From a checkpoint of a small mixture-of-experts model trained on Wikipedia: a variant of Muon for the experts.
Below are experts of layer 3 (counted from 0) of a mixture-of-experts language model. Rows are named router (the router's row for the expert), gate (a neuron's input weights, with its number), up (a neuron's input weights, with its number) and show model dimensions 192-255. Each number is 200 + 40 x the weight over its row's rms, rounded and kept within 0 to 999.
After each expert's rows: a language model's description of what the expert responds to; "mostly gets" lists some tokens that are sent to it at least half of the time. This comes from a sample of Wikipedia text that the model never trained on.

# expert 25
router,203,264,166,162,283,231,197,188,216,236,245,234,150,221,200,211,193,177,108,162,248,302,212,198,124,204,160,192,270,175,167,220,163,249,256,171,223,212,153,222,181,221,169,223,158,212,188,211,201,275,210,155,161,175,162,158,156,193,254,210,192,275,241,218
gate0,227,261,218,157,226,169,190,220,210,169,221,219,271,181,162,276,181,167,241,158,186,157,180,228,193,134,213,254,186,154,226,137,184,286,223,203,185,255,235,146,111,166,254,147,189,266,137,203,235,235,178,216,169,160,194,164,207,260,193,220,201,222,185,242
up0,221,234,182,172,262,224,196,166,181,164,197,200,226,189,199,188,184,175,218,163,197,138,234,233,193,199,206,219,228,133,182,221,183,179,218,218,210,190,287,140,213,194,285,189,169,164,208,137,194,230,187,153,228,202,225,164,235,211,146,329,239,238,204,153
gate1,177,188,182,195,245,156,221,126,203,257,248,215,157,233,144,159,200,149,140,214,258,244,182,152,184,183,210,180,228,203,204,194,161,192,234,148,149,230,179,213,142,244,199,239,145,188,202,164,199,241,178,230,212,92,207,181,148,215,266,264,207,162,195,257
up1,273,134,176,237,177,232,217,241,217,109,177,299,230,209,221,232,145,237,272,202,153,193,163,176,199,195,276,230,193,242,206,276,176,188,206,222,253,239,171,154,165,197,237,143,203,211,192,192,214,161,163,147,147,265,179,176,236,203,159,184,152,148,220,153
gate2,213,253,222,220,249,159,185,237,184,175,223,180,190,206,192,203,191,220,244,247,206,205,196,207,199,228,215,240,195,160,163,260,135,224,185,189,208,217,255,210,133,169,190,266,183,172,182,149,222,316,229,185,194,201,185,204,254,216,141,198,210,255,288,210
up2,184,244,161,188,140,182,224,209,187,209,176,201,153,136,222,156,253,145,171,216,141,256,188,247,129,225,211,142,259,206,139,213,219,177,217,197,172,200,243,260,210,184,171,231,244,189,190,236,158,182,290,180,168,300,244,181,186,254,173,270,202,245,279,171
gate3,123,317,130,193,248,178,200,150,225,182,222,202,118,188,129,186,226,202,164,240,194,164,187,210,154,189,160,197,162,195,245,178,236,180,208,262,222,208,197,234,184,182,165,244,154,260,206,198,129,221,306,183,223,183,269,150,201,243,145,203,210,228,194,199
up3,225,199,201,206,225,235,171,253,233,225,220,160,354,191,232,154,207,191,183,197,247,191,149,165,191,180,270,260,166,231,197,175,179,215,153,196,174,150,128,202,174,218,260,128,220,151,242,214,184,203,156,201,216,196,233,205,246,105,253,156,176,145,237,130
gate4,246,245,275,198,220,227,179,245,155,205,203,219,142,149,233,161,199,204,149,221,230,74,241,133,131,259,221,163,308,203,313,247,236,171,230,177,274,155,258,213,191,179,202,177,117,185,244,237,144,206,206,155,183,191,111,162,171,232,205,153,245,266,254,209
up4,206,230,145,260,195,167,192,185,143,162,209,167,152,192,229,237,203,207,176,212,250,162,185,146,223,223,238,142,291,202,213,192,217,200,223,283,206,198,263,304,253,209,239,197,176,164,241,262,226,186,195,209,160,151,234,218,187,247,210,177,184,265,197,123
gate5,244,225,184,232,206,139,137,245,136,208,212,218,152,229,211,163,202,211,163,160,185,203,271,163,228,159,214,162,224,214,257,209,184,184,219,221,194,215,250,225,258,122,231,197,255,202,167,175,215,147,250,272,238,170,115,190,238,136,242,275,219,103,167,273
up5,150,212,238,216,138,213,265,208,233,178,259,228,229,139,165,244,221,164,189,194,173,189,114,230,249,221,179,240,176,193,231,147,194,243,195,218,213,204,118,162,165,294,127,198,142,208,158,215,210,246,168,196,113,241,210,160,141,197,208,165,153,236,176,190
It responds to: Colons after field labels in infobox lists (Municipality:, Website:, Born:), plus semicolons, slashes and dashes in structured text.
mostly gets: ":", "·", "):", "ek", " vs", " von"

# expert 19
router,207,175,209,147,268,231,256,117,223,204,260,292,194,183,175,179,242,157,223,131,207,218,261,192,206,226,177,266,108,242,223,185,256,224,236,202,285,244,162,212,140,167,153,188,195,235,215,233,259,165,161,168,176,222,225,198,140,183,247,226,163,98,173,214
gate0,187,166,158,288,214,254,204,192,207,156,272,250,251,128,149,170,178,174,226,235,235,183,235,162,169,175,275,188,103,231,161,198,267,213,190,168,82,188,150,170,223,210,204,243,247,145,170,164,191,194,171,233,239,167,205,211,134,169,184,239,164,113,170,224
up0,127,153,148,174,172,202,152,156,150,255,219,253,198,262,271,195,231,205,238,186,208,267,234,135,171,127,195,196,200,269,147,136,181,181,267,237,160,131,152,138,180,271,219,188,256,216,191,148,167,208,157,191,188,215,222,252,139,209,197,236,193,181,210,235
gate1,175,185,240,193,202,252,233,250,125,157,123,230,212,202,198,213,230,252,204,170,177,182,264,179,189,215,157,244,169,166,185,136,196,226,232,139,116,201,229,159,166,217,213,229,208,160,191,198,116,129,219,206,231,98,220,204,137,229,294,175,222,238,239,219
up1,234,199,236,224,227,150,230,166,210,251,255,178,296,211,251,214,192,131,274,196,188,234,197,208,220,165,181,244,229,176,159,298,201,245,217,258,230,144,168,157,180,155,178,181,164,223,189,151,267,231,239,259,209,206,214,233,291,121,168,199,177,199,185,200
gate2,189,211,145,196,312,201,128,163,316,164,169,249,215,147,215,137,161,222,187,233,203,215,228,211,285,211,207,205,214,151,235,146,201,208,247,211,148,213,212,229,168,146,268,218,166,209,187,235,129,235,244,214,162,203,183,201,194,218,183,168,159,245,217,155
up2,243,224,187,221,234,244,193,236,221,232,266,216,174,255,177,211,192,126,175,173,232,191,167,271,218,156,207,149,253,165,193,182,281,171,259,200,208,173,119,241,153,194,148,137,321,163,164,271,217,276,208,190,178,232,184,218,185,150,127,221,187,205,175,240
gate3,224,188,268,158,296,226,213,129,262,160,225,248,200,203,211,184,275,175,208,142,217,137,203,180,118,245,230,217,107,243,223,81,191,144,152,171,245,249,236,195,109,224,172,168,251,148,265,269,206,150,195,174,203,125,156,212,157,275,263,176,215,137,167,177
up3,140,205,233,246,120,207,219,258,193,145,209,174,194,154,223,183,124,169,195,182,236,195,196,189,244,246,239,258,212,262,245,166,235,272,239,222,189,124,188,187,186,268,212,198,158,232,149,219,180,213,236,196,161,181,225,206,272,208,201,224,168,200,184,257
gate4,190,244,232,127,98,243,160,191,282,192,199,213,129,254,205,176,204,117,249,280,185,226,239,173,199,205,176,270,197,183,191,164,215,240,185,167,190,158,222,217,185,153,124,222,227,204,196,217,188,151,169,159,192,242,215,202,227,176,247,210,168,174,150,270
up4,182,190,233,139,197,166,185,175,218,226,183,186,145,271,179,184,197,208,286,215,165,147,193,179,201,217,172,197,197,146,174,170,156,215,169,185,201,170,202,183,225,203,204,253,227,200,133,273,164,202,195,161,259,226,235,220,245,185,209,157,175,170,171,161
gate5,203,287,292,182,190,226,144,231,142,189,198,206,169,179,271,191,205,288,173,124,259,159,184,186,208,172,190,223,179,177,201,292,261,169,148,175,241,190,206,205,143,151,242,216,242,144,232,142,261,121,162,201,270,170,249,173,193,255,299,143,159,166,294,250
up5,151,259,152,199,224,229,187,253,182,156,200,153,263,172,255,192,227,177,227,100,174,209,198,231,191,196,231,238,158,126,133,223,188,234,220,182,258,145,143,234,141,211,185,214,146,258,179,155,156,189,121,196,246,162,218,189,177,172,279,215,186,177,124,170
It responds to: Place and location nouns in geographic articles, such as County, station, village, district, area, Airport, mostly after the or a.
mostly gets: " County", " station", " village", " area", " Province", " Airport"

# expert 17
router,201,187,203,286,184,183,230,166,152,170,171,192,157,226,185,249,191,239,216,130,263,217,170,172,214,192,238,168,120,203,237,192,228,208,276,170,204,170,116,194,159,204,209,151,237,251,143,234,212,152,215,179,175,163,232,219,238,122,259,150,173,233,313,196
gate0,229,243,251,192,210,129,145,130,169,184,253,149,128,139,237,127,193,233,198,224,188,205,253,204,155,206,165,182,220,144,159,175,235,230,220,106,153,240,219,256,132,184,205,129,222,201,275,153,203,140,203,153,187,157,217,173,160,239,223,204,222,222,229,253
up0,244,166,245,201,118,91,169,207,149,188,292,206,197,222,189,177,126,217,156,211,226,250,224,218,192,272,179,200,227,174,125,194,192,266,238,148,164,268,211,149,162,227,234,210,221,160,233,185,189,85,185,221,139,124,251,186,191,288,122,162,205,184,267,185
gate1,212,213,108,157,221,143,231,250,248,163,276,240,204,212,213,255,236,220,135,205,138,204,188,186,191,168,208,165,177,151,154,186,261,239,210,170,183,180,243,192,149,173,229,152,212,210,202,174,164,171,198,213,182,155,243,203,242,281,211,198,219,143,266,200
up1,161,156,206,216,200,174,210,227,219,217,200,137,133,152,179,152,140,253,189,164,234,181,206,244,287,185,230,127,236,129,191,175,181,213,162,127,211,148,226,241,278,181,215,219,154,249,202,264,212,248,158,209,200,179,224,120,267,220,141,199,176,160,237,235
gate2,182,173,191,176,227,250,225,229,147,216,228,211,137,141,280,183,220,150,218,246,198,197,233,251,195,180,302,234,200,198,285,205,205,179,247,218,245,157,269,160,166,227,170,268,255,210,222,189,231,210,162,158,207,195,160,227,164,208,258,241,304,215,184,182
up2,206,169,239,198,180,188,176,130,245,268,227,178,176,144,280,207,212,176,204,244,284,151,202,224,272,199,248,222,277,203,247,214,164,214,156,234,253,180,192,204,195,183,159,209,155,247,202,182,253,240,156,158,190,265,163,236,215,156,199,139,239,242,244,157
gate3,190,256,279,165,261,193,186,215,192,205,158,257,156,139,223,204,195,247,186,176,235,281,266,167,173,222,193,188,172,124,156,134,185,223,253,235,178,204,192,238,185,132,126,225,208,212,230,201,211,193,164,133,182,212,173,205,129,178,205,228,164,231,135,193
up3,196,215,227,218,181,174,210,256,182,203,179,216,210,249,168,234,214,270,179,199,196,233,260,151,184,192,228,179,189,225,188,186,175,145,208,237,204,199,122,135,189,124,170,207,182,199,214,280,229,203,179,235,222,162,199,182,142,264,154,266,170,204,205,172
gate4,181,169,203,293,237,223,233,224,245,205,265,189,217,187,186,203,199,165,193,190,155,160,210,206,277,100,164,283,163,240,231,146,181,178,272,222,240,196,215,202,226,204,159,235,137,218,265,218,240,243,194,209,223,228,182,195,169,161,168,212,205,195,155,215
up4,250,201,168,128,240,120,194,192,262,179,202,220,160,194,226,230,184,190,224,190,205,235,166,227,252,168,191,153,261,270,253,277,213,219,176,232,147,149,244,201,213,215,231,175,199,185,160,226,129,244,198,215,218,123,216,199,251,233,225,199,199,176,212,157
gate5,164,191,257,260,195,123,157,196,279,222,238,227,177,147,156,156,166,174,158,171,211,144,186,225,235,256,206,239,202,249,167,132,240,189,257,141,228,158,110,204,182,251,192,154,167,238,163,158,241,231,129,155,171,208,202,170,148,189,302,182,109,145,162,124
up5,185,211,213,207,198,163,158,226,233,206,225,249,240,160,227,196,169,232,96,147,210,199,154,205,202,284,246,159,186,205,173,232,240,166,237,177,199,157,180,238,207,263,94,169,209,204,184,152,225,178,241,179,150,170,247,175,153,152,205,157,233,233,204,158
It responds to: Line breaks ending table rows, list items or sections, and leading pipes or heading equals signs that start the next wiki line.
mostly gets: "\n", "|", "=", " New", "Note", " Sur"

# expert 44
router,95,261,200,255,151,239,197,164,142,156,185,155,209,171,179,271,186,259,172,166,216,210,176,129,231,211,198,221,164,212,216,204,187,158,233,194,236,161,126,156,205,231,165,210,229,219,137,231,230,184,220,210,96,235,170,251,226,131,254,129,200,188,251,199
gate0,184,239,194,184,214,193,181,167,213,189,223,197,198,226,171,238,219,241,215,177,199,203,159,242,164,187,220,195,170,186,149,142,145,204,190,135,245,139,169,221,216,113,265,246,224,208,169,102,203,218,225,204,225,143,134,123,195,211,260,157,207,178,173,189
up0,224,141,258,168,210,234,215,211,203,209,150,228,206,208,149,199,180,179,247,244,171,162,229,173,299,262,243,234,251,211,176,169,218,209,159,232,160,266,190,214,224,246,151,191,143,232,159,243,162,190,177,178,217,241,181,271,169,167,201,236,208,278,174,209
gate1,227,216,263,238,152,287,202,232,109,194,222,248,156,175,235,214,225,295,236,201,178,217,212,231,223,195,238,175,231,249,124,187,246,206,190,252,222,127,160,152,213,215,149,211,247,211,241,242,251,161,175,193,113,243,248,181,166,129,227,235,126,185,185,232
up1,195,176,241,206,137,205,190,236,199,173,190,189,188,206,239,124,210,190,168,196,249,135,191,170,175,262,154,200,177,239,287,228,158,193,133,215,171,196,145,194,180,215,191,143,134,177,195,129,225,181,233,201,177,227,174,188,192,243,189,252,191,146,98,221
gate2,234,179,251,147,196,206,180,155,240,219,221,197,223,97,209,230,233,218,117,198,221,111,253,199,256,268,216,182,172,202,218,150,189,200,185,222,260,162,167,152,226,188,213,221,223,246,224,212,131,195,239,124,161,224,195,168,179,169,200,97,167,273,148,234
up2,183,169,181,229,131,218,170,258,184,197,123,204,173,219,162,197,185,160,246,178,180,224,249,254,167,186,222,211,220,168,186,245,159,298,213,279,208,195,278,258,193,258,286,190,144,195,159,98,251,177,198,194,185,178,163,217,224,180,239,190,237,174,186,253
gate3,220,149,167,267,227,213,182,234,213,261,202,229,212,164,219,225,141,202,174,158,226,119,171,99,224,259,244,200,201,237,185,162,153,199,172,190,224,255,122,177,199,169,215,160,239,227,265,195,165,191,159,225,224,208,252,162,232,172,206,273,254,255,174,170
up3,197,161,212,154,109,179,161,217,206,207,190,204,256,173,162,207,177,220,234,225,196,194,199,222,222,176,168,183,240,267,262,178,234,277,208,176,180,198,236,166,183,209,207,158,129,205,166,171,236,177,236,230,232,233,161,185,187,239,244,167,196,159,194,217
gate4,178,188,146,244,217,193,164,195,141,192,251,196,287,286,188,209,183,230,254,159,220,270,271,216,198,190,205,249,229,136,144,160,213,206,258,171,134,171,177,248,220,178,207,274,231,185,200,181,167,175,241,222,222,176,131,138,208,176,127,169,208,154,152,199
up4,201,204,225,179,228,170,185,164,188,195,193,247,153,164,283,253,220,134,234,201,213,231,151,202,180,201,220,256,223,183,201,276,228,195,186,137,147,231,238,212,154,225,179,182,230,202,189,176,254,186,269,204,235,197,206,129,172,129,183,157,233,190,212,230
gate5,147,189,192,237,228,194,167,167,123,219,220,168,170,219,234,184,180,167,222,230,193,206,172,216,171,220,173,211,176,198,147,173,130,205,206,211,202,195,141,206,216,227,192,198,232,202,211,240,221,203,149,238,158,224,172,205,176,221,247,181,191,194,125,183
up5,225,213,212,130,155,185,225,226,214,199,178,236,236,153,175,218,259,232,220,225,252,241,208,209,206,117,259,236,194,231,206,197,237,147,281,195,186,135,245,155,170,211,259,167,182,196,198,195,245,170,224,149,178,155,217,218,191,134,188,235,194,132,254,256
It responds to: Line breaks before new paragraphs or table rows, table pipes and |---| divider rows, plus heading marks in lists and tables.
mostly gets: "\n", "|", "==", "---|---|---|---|", "|---|---|---|", "|---|---|"

# expert 47
router,168,260,180,221,208,127,218,176,180,271,219,206,201,152,228,225,234,176,208,202,229,224,177,189,172,171,151,215,244,150,192,143,165,256,185,176,157,239,246,154,130,225,140,207,183,240,199,238,211,185,195,218,143,238,224,118,150,148,253,147,237,262,194,185
gate0,131,213,227,257,224,201,212,177,205,153,230,166,226,234,230,187,177,149,213,234,177,236,202,186,143,168,272,229,137,227,157,196,169,180,164,128,209,222,197,182,229,220,196,263,200,243,189,170,189,169,211,191,146,239,225,215,253,215,189,208,185,167,224,233
up0,214,238,174,151,228,202,193,213,150,176,187,165,209,250,221,163,202,192,232,241,214,168,243,253,165,188,150,218,220,251,162,197,138,247,240,216,190,237,191,175,191,165,158,195,131,255,197,179,210,231,142,196,151,200,226,150,189,174,164,187,205,213,200,223
gate1,162,290,177,254,164,197,218,236,200,203,205,233,295,181,212,238,196,193,178,124,164,187,225,202,162,264,175,220,181,124,122,164,266,215,207,238,193,211,204,156,215,226,153,218,299,208,177,262,215,169,227,259,231,242,234,160,111,217,180,249,172,184,240,243
up1,127,204,211,286,255,180,151,216,161,196,200,215,224,288,209,248,246,163,200,214,135,202,226,245,167,236,163,227,238,127,214,219,199,213,182,243,123,156,282,169,210,223,180,200,202,162,92,176,168,217,261,205,210,216,201,217,191,236,177,208,211,170,220,209
gate2,183,220,194,193,140,155,271,244,183,183,171,243,248,193,207,210,235,151,196,210,174,250,159,248,225,217,166,217,229,183,206,201,220,253,177,151,209,133,232,183,144,194,161,165,157,220,196,183,155,178,225,198,172,276,172,183,189,160,185,215,135,119,137,245
up2,179,188,103,202,248,172,233,196,154,146,130,245,222,228,249,182,210,189,206,166,137,293,178,213,166,167,194,158,151,203,196,221,198,217,179,200,228,160,159,188,200,215,210,198,195,210,166,148,176,148,207,210,245,127,94,209,174,218,158,208,135,201,222,199
gate3,212,242,229,163,167,173,210,184,175,186,157,267,279,188,154,215,220,236,151,222,180,174,233,196,150,178,172,231,166,187,248,172,153,250,175,196,196,227,254,216,212,208,120,203,115,271,228,229,149,180,182,229,166,236,151,192,208,174,256,242,167,233,157,198
up3,210,102,199,202,202,253,190,236,187,106,222,162,192,198,204,166,250,177,197,170,190,174,221,212,193,229,220,274,219,263,216,197,148,224,249,149,299,129,226,143,225,215,209,146,228,180,223,170,138,221,177,207,190,222,274,183,175,183,169,209,215,163,224,173
gate4,244,200,157,230,201,145,203,150,222,180,108,231,195,215,219,237,133,237,180,197,258,173,224,221,153,234,152,251,197,271,163,143,149,124,217,218,185,204,186,201,187,272,217,197,232,232,246,217,237,172,238,186,137,282,208,120,141,167,263,162,223,242,241,180
up4,176,156,203,215,161,157,145,148,220,182,157,208,209,260,184,227,195,225,188,224,187,241,235,177,204,202,232,179,199,236,216,250,183,197,196,217,236,197,209,129,222,139,221,191,212,226,175,214,150,221,141,221,210,204,189,144,96,167,223,210,180,178,129,232
gate5,182,254,194,170,201,155,232,173,164,194,182,285,146,265,257,289,217,166,182,218,190,184,164,185,213,141,173,165,279,209,203,178,183,186,203,181,277,178,236,243,158,197,274,189,137,184,253,183,160,236,182,275,240,235,192,200,207,194,238,226,172,238,212,331
up5,201,217,188,176,215,230,178,155,234,198,192,214,133,202,157,223,189,193,193,221,178,143,198,190,175,215,173,198,195,180,188,239,221,90,166,211,204,248,257,190,302,204,131,214,229,221,149,212,165,202,228,158,216,132,264,189,222,232,255,207,255,187,240,214
It responds to: Colons after infobox labels and the labels themselves, such as Born:, Head coach, Home arena, plus of, the and by inside names.
mostly gets: " Coordinates", " Born", "):", " UTC", ":", "aged"

# expert 7
router,202,188,133,206,196,285,251,130,223,193,187,199,166,193,225,266,146,256,160,219,202,189,175,156,194,144,219,224,214,185,176,199,210,178,225,154,199,176,178,201,173,193,262,222,165,160,173,220,189,171,215,261,115,222,205,186,165,158,233,212,256,133,227,156
gate0,140,198,148,261,163,161,192,104,164,208,205,195,206,189,163,173,131,188,166,199,175,181,186,198,196,207,201,195,243,176,155,197,269,202,186,200,237,211,214,232,110,134,225,284,152,216,194,229,203,181,196,219,218,215,203,206,219,190,202,270,223,153,142,200
up0,153,173,184,211,163,197,224,104,202,167,172,214,187,266,151,128,191,156,163,205,208,188,229,162,284,193,252,219,222,262,306,255,223,114,199,236,229,222,284,183,265,278,208,216,110,240,174,222,178,215,214,234,159,230,165,160,175,267,158,196,208,171,220,186
gate1,103,126,261,167,159,176,225,159,206,204,243,274,173,186,172,216,185,241,230,304,166,200,161,184,186,226,257,254,184,148,216,190,153,190,253,163,150,226,190,197,206,170,145,223,184,147,172,258,176,183,278,199,212,228,191,162,188,176,158,185,173,206,269,161
up1,164,177,225,182,221,212,174,141,202,166,171,255,155,174,187,257,174,252,209,219,183,213,233,210,214,188,186,166,258,166,254,152,238,198,233,155,186,205,179,214,235,267,148,246,280,236,192,248,181,208,282,192,181,262,159,164,219,206,166,231,151,270,235,165
gate2,194,221,210,194,206,271,200,152,189,168,156,238,211,113,219,185,251,192,162,131,172,173,126,175,152,222,201,150,147,115,113,252,218,274,163,214,252,164,260,264,218,196,233,176,233,246,190,229,199,230,199,226,166,197,175,285,203,219,184,193,177,244,137,186
up2,232,199,206,155,232,260,196,172,170,212,204,166,221,157,195,199,262,195,130,132,211,271,206,153,113,181,163,236,180,154,220,231,218,250,174,132,186,178,141,194,199,193,164,138,274,228,136,248,211,157,207,226,193,153,191,235,261,182,174,242,238,220,250,190
gate3,153,248,262,251,103,180,227,181,195,157,210,149,193,188,201,208,232,200,137,205,118,266,215,172,143,214,240,156,204,206,244,173,196,181,235,249,204,128,237,273,243,243,285,157,180,177,171,176,202,124,231,156,139,230,212,225,228,217,200,209,225,176,185,236
up3,178,167,184,242,234,154,128,179,274,197,201,206,197,247,188,262,236,265,248,198,120,159,157,202,195,179,202,188,214,194,218,188,208,229,215,239,237,225,288,172,205,135,161,159,196,170,210,129,183,163,169,212,161,171,207,235,171,255,146,145,226,239,185,101
gate4,211,201,234,176,174,210,257,239,181,163,157,257,228,225,249,187,218,209,239,248,171,256,135,134,189,135,197,204,182,184,152,182,170,214,247,239,240,205,227,143,229,146,152,206,230,210,212,216,227,249,212,275,208,157,247,211,224,171,244,174,133,223,222,237
up4,170,161,191,210,225,184,158,162,168,214,179,184,206,176,155,202,175,244,201,166,212,144,263,148,206,270,243,234,233,165,262,209,133,246,236,194,159,203,226,242,207,286,261,195,143,199,223,145,235,207,195,142,145,230,214,139,219,221,151,258,232,275,246,203
gate5,223,208,214,283,280,231,163,187,153,229,203,200,225,143,182,192,227,211,201,193,177,215,235,125,219,226,154,229,215,209,184,144,244,203,195,254,220,169,182,176,171,217,176,274,177,200,181,146,138,258,149,235,126,199,218,296,225,213,174,191,158,200,241,199
up5,249,118,160,209,203,229,202,221,242,274,301,252,139,166,180,142,274,195,219,181,208,122,211,220,196,211,226,150,172,251,228,267,211,202,213,192,203,207,163,212,240,242,99,176,211,186,160,224,218,286,201,149,192,265,196,201,264,293,273,196,120,222,139,149
It responds to: Adverb suffixes like -ly and -ically after adjective stems, plus contrast and comparison words such as but, than, However, then.
mostly gets: " than", " but", " However", " late", "ly", " former"

# expert 58
router,169,113,169,227,232,246,227,188,160,251,218,248,236,176,196,232,175,238,215,121,230,241,120,129,118,171,228,186,163,239,236,124,188,222,225,165,248,183,202,233,114,185,229,241,181,202,175,208,247,118,166,154,191,215,184,158,110,215,261,174,157,128,210,233
gate4,140,178,300,156,219,196,214,167,240,155,252,148,237,244,204,211,216,272,227,145,232,159,210,183,176,128,243,192,161,266,222,165,116,235,191,135,195,226,143,180,145,193,223,260,241,166,174,220,187,208,220,252,186,144,158,115,169,247,219,198,203,260,226,202
up4,192,283,186,171,179,182,204,203,237,185,205,232,177,122,270,215,233,242,214,209,245,222,168,230,204,228,141,231,222,164,202,188,211,181,219,257,231,200,184,175,220,250,188,185,188,208,195,147,248,190,196,240,231,256,170,229,194,233,185,196,182,254,159,178
gate5,182,177,168,194,196,261,205,148,274,193,267,184,188,233,178,247,199,271,224,86,182,230,198,119,175,136,252,234,176,208,189,239,174,206,225,180,263,254,228,171,191,196,177,215,233,240,130,232,254,179,204,173,228,229,173,163,200,236,212,207,223,194,222,238
up5,141,234,161,165,232,168,193,217,223,163,208,242,203,195,124,211,132,234,202,202,122,173,212,252,176,190,158,198,226,275,183,168,188,213,295,221,203,240,208,220,208,189,187,199,192,226,243,223,214,175,162,177,143,190,262,172,182,140,197,207,198,232,266,209
gate6,186,242,198,220,221,283,193,215,195,152,119,287,171,207,275,207,159,181,184,188,198,228,197,259,202,149,169,201,246,229,191,218,272,187,200,224,222,221,191,216,158,233,262,150,169,178,197,132,202,168,195,176,132,137,194,171,237,156,259,157,262,134,214,238
up6,129,183,150,203,221,123,245,154,188,189,224,129,207,212,163,179,206,260,230,231,225,130,210,177,255,228,189,212,122,187,167,214,105,210,188,166,211,234,252,192,210,155,200,211,258,186,227,267,186,208,216,207,244,242,160,236,178,206,133,275,194,275,167,201
gate7,207,131,152,189,194,166,215,191,173,229,228,130,214,226,156,211,198,264,197,201,154,294,199,279,76,228,142,129,233,198,222,179,166,150,226,183,191,242,197,199,136,236,143,235,281,160,124,246,225,137,169,154,218,205,187,149,183,187,257,170,196,201,267,254
up7,256,226,156,165,174,240,174,212,130,245,268,204,200,248,156,280,180,262,209,186,249,257,148,147,197,169,157,179,212,137,207,190,122,223,196,182,219,210,194,215,143,155,168,198,200,246,143,212,142,176,259,239,248,148,121,241,262,213,133,182,120,238,184,170
gate8,227,180,190,202,226,215,202,172,187,177,189,151,216,203,237,141,244,262,254,170,168,186,184,189,132,156,216,226,171,211,200,145,210,253,183,172,221,213,235,215,130,143,198,275,223,194,178,117,205,164,217,112,141,163,244,223,123,264,196,206,231,148,238,195
up8,166,176,187,204,202,198,225,212,197,140,169,85,231,181,255,187,220,223,226,117,178,164,168,208,173,136,150,193,221,148,184,176,173,206,223,207,232,234,276,174,196,154,222,233,236,163,215,137,132,142,222,177,104,254,207,212,103,228,250,227,274,155,268,185
gate9,143,208,186,246,232,185,142,240,274,167,241,185,202,177,211,238,200,224,297,228,227,186,201,173,179,175,205,244,175,140,221,234,308,219,201,140,242,273,222,180,205,205,193,230,232,223,127,147,227,152,175,222,178,214,224,194,95,239,264,193,251,188,189,184
up9,228,137,200,190,178,208,168,149,136,169,194,137,141,190,207,225,216,240,111,223,161,225,202,174,259,193,173,183,221,252,171,240,111,177,221,201,239,185,158,232,257,205,153,158,214,207,198,275,179,278,203,240,226,232,173,231,256,135,196,185,242,250,199,216
It responds to: Numerals, ranges and scores after to, of or in, like 1–0, 3–6, 26 countries and million, plus % and km.
mostly gets: " million", " MPC", " 30", " 1–0", "%", " 2–1"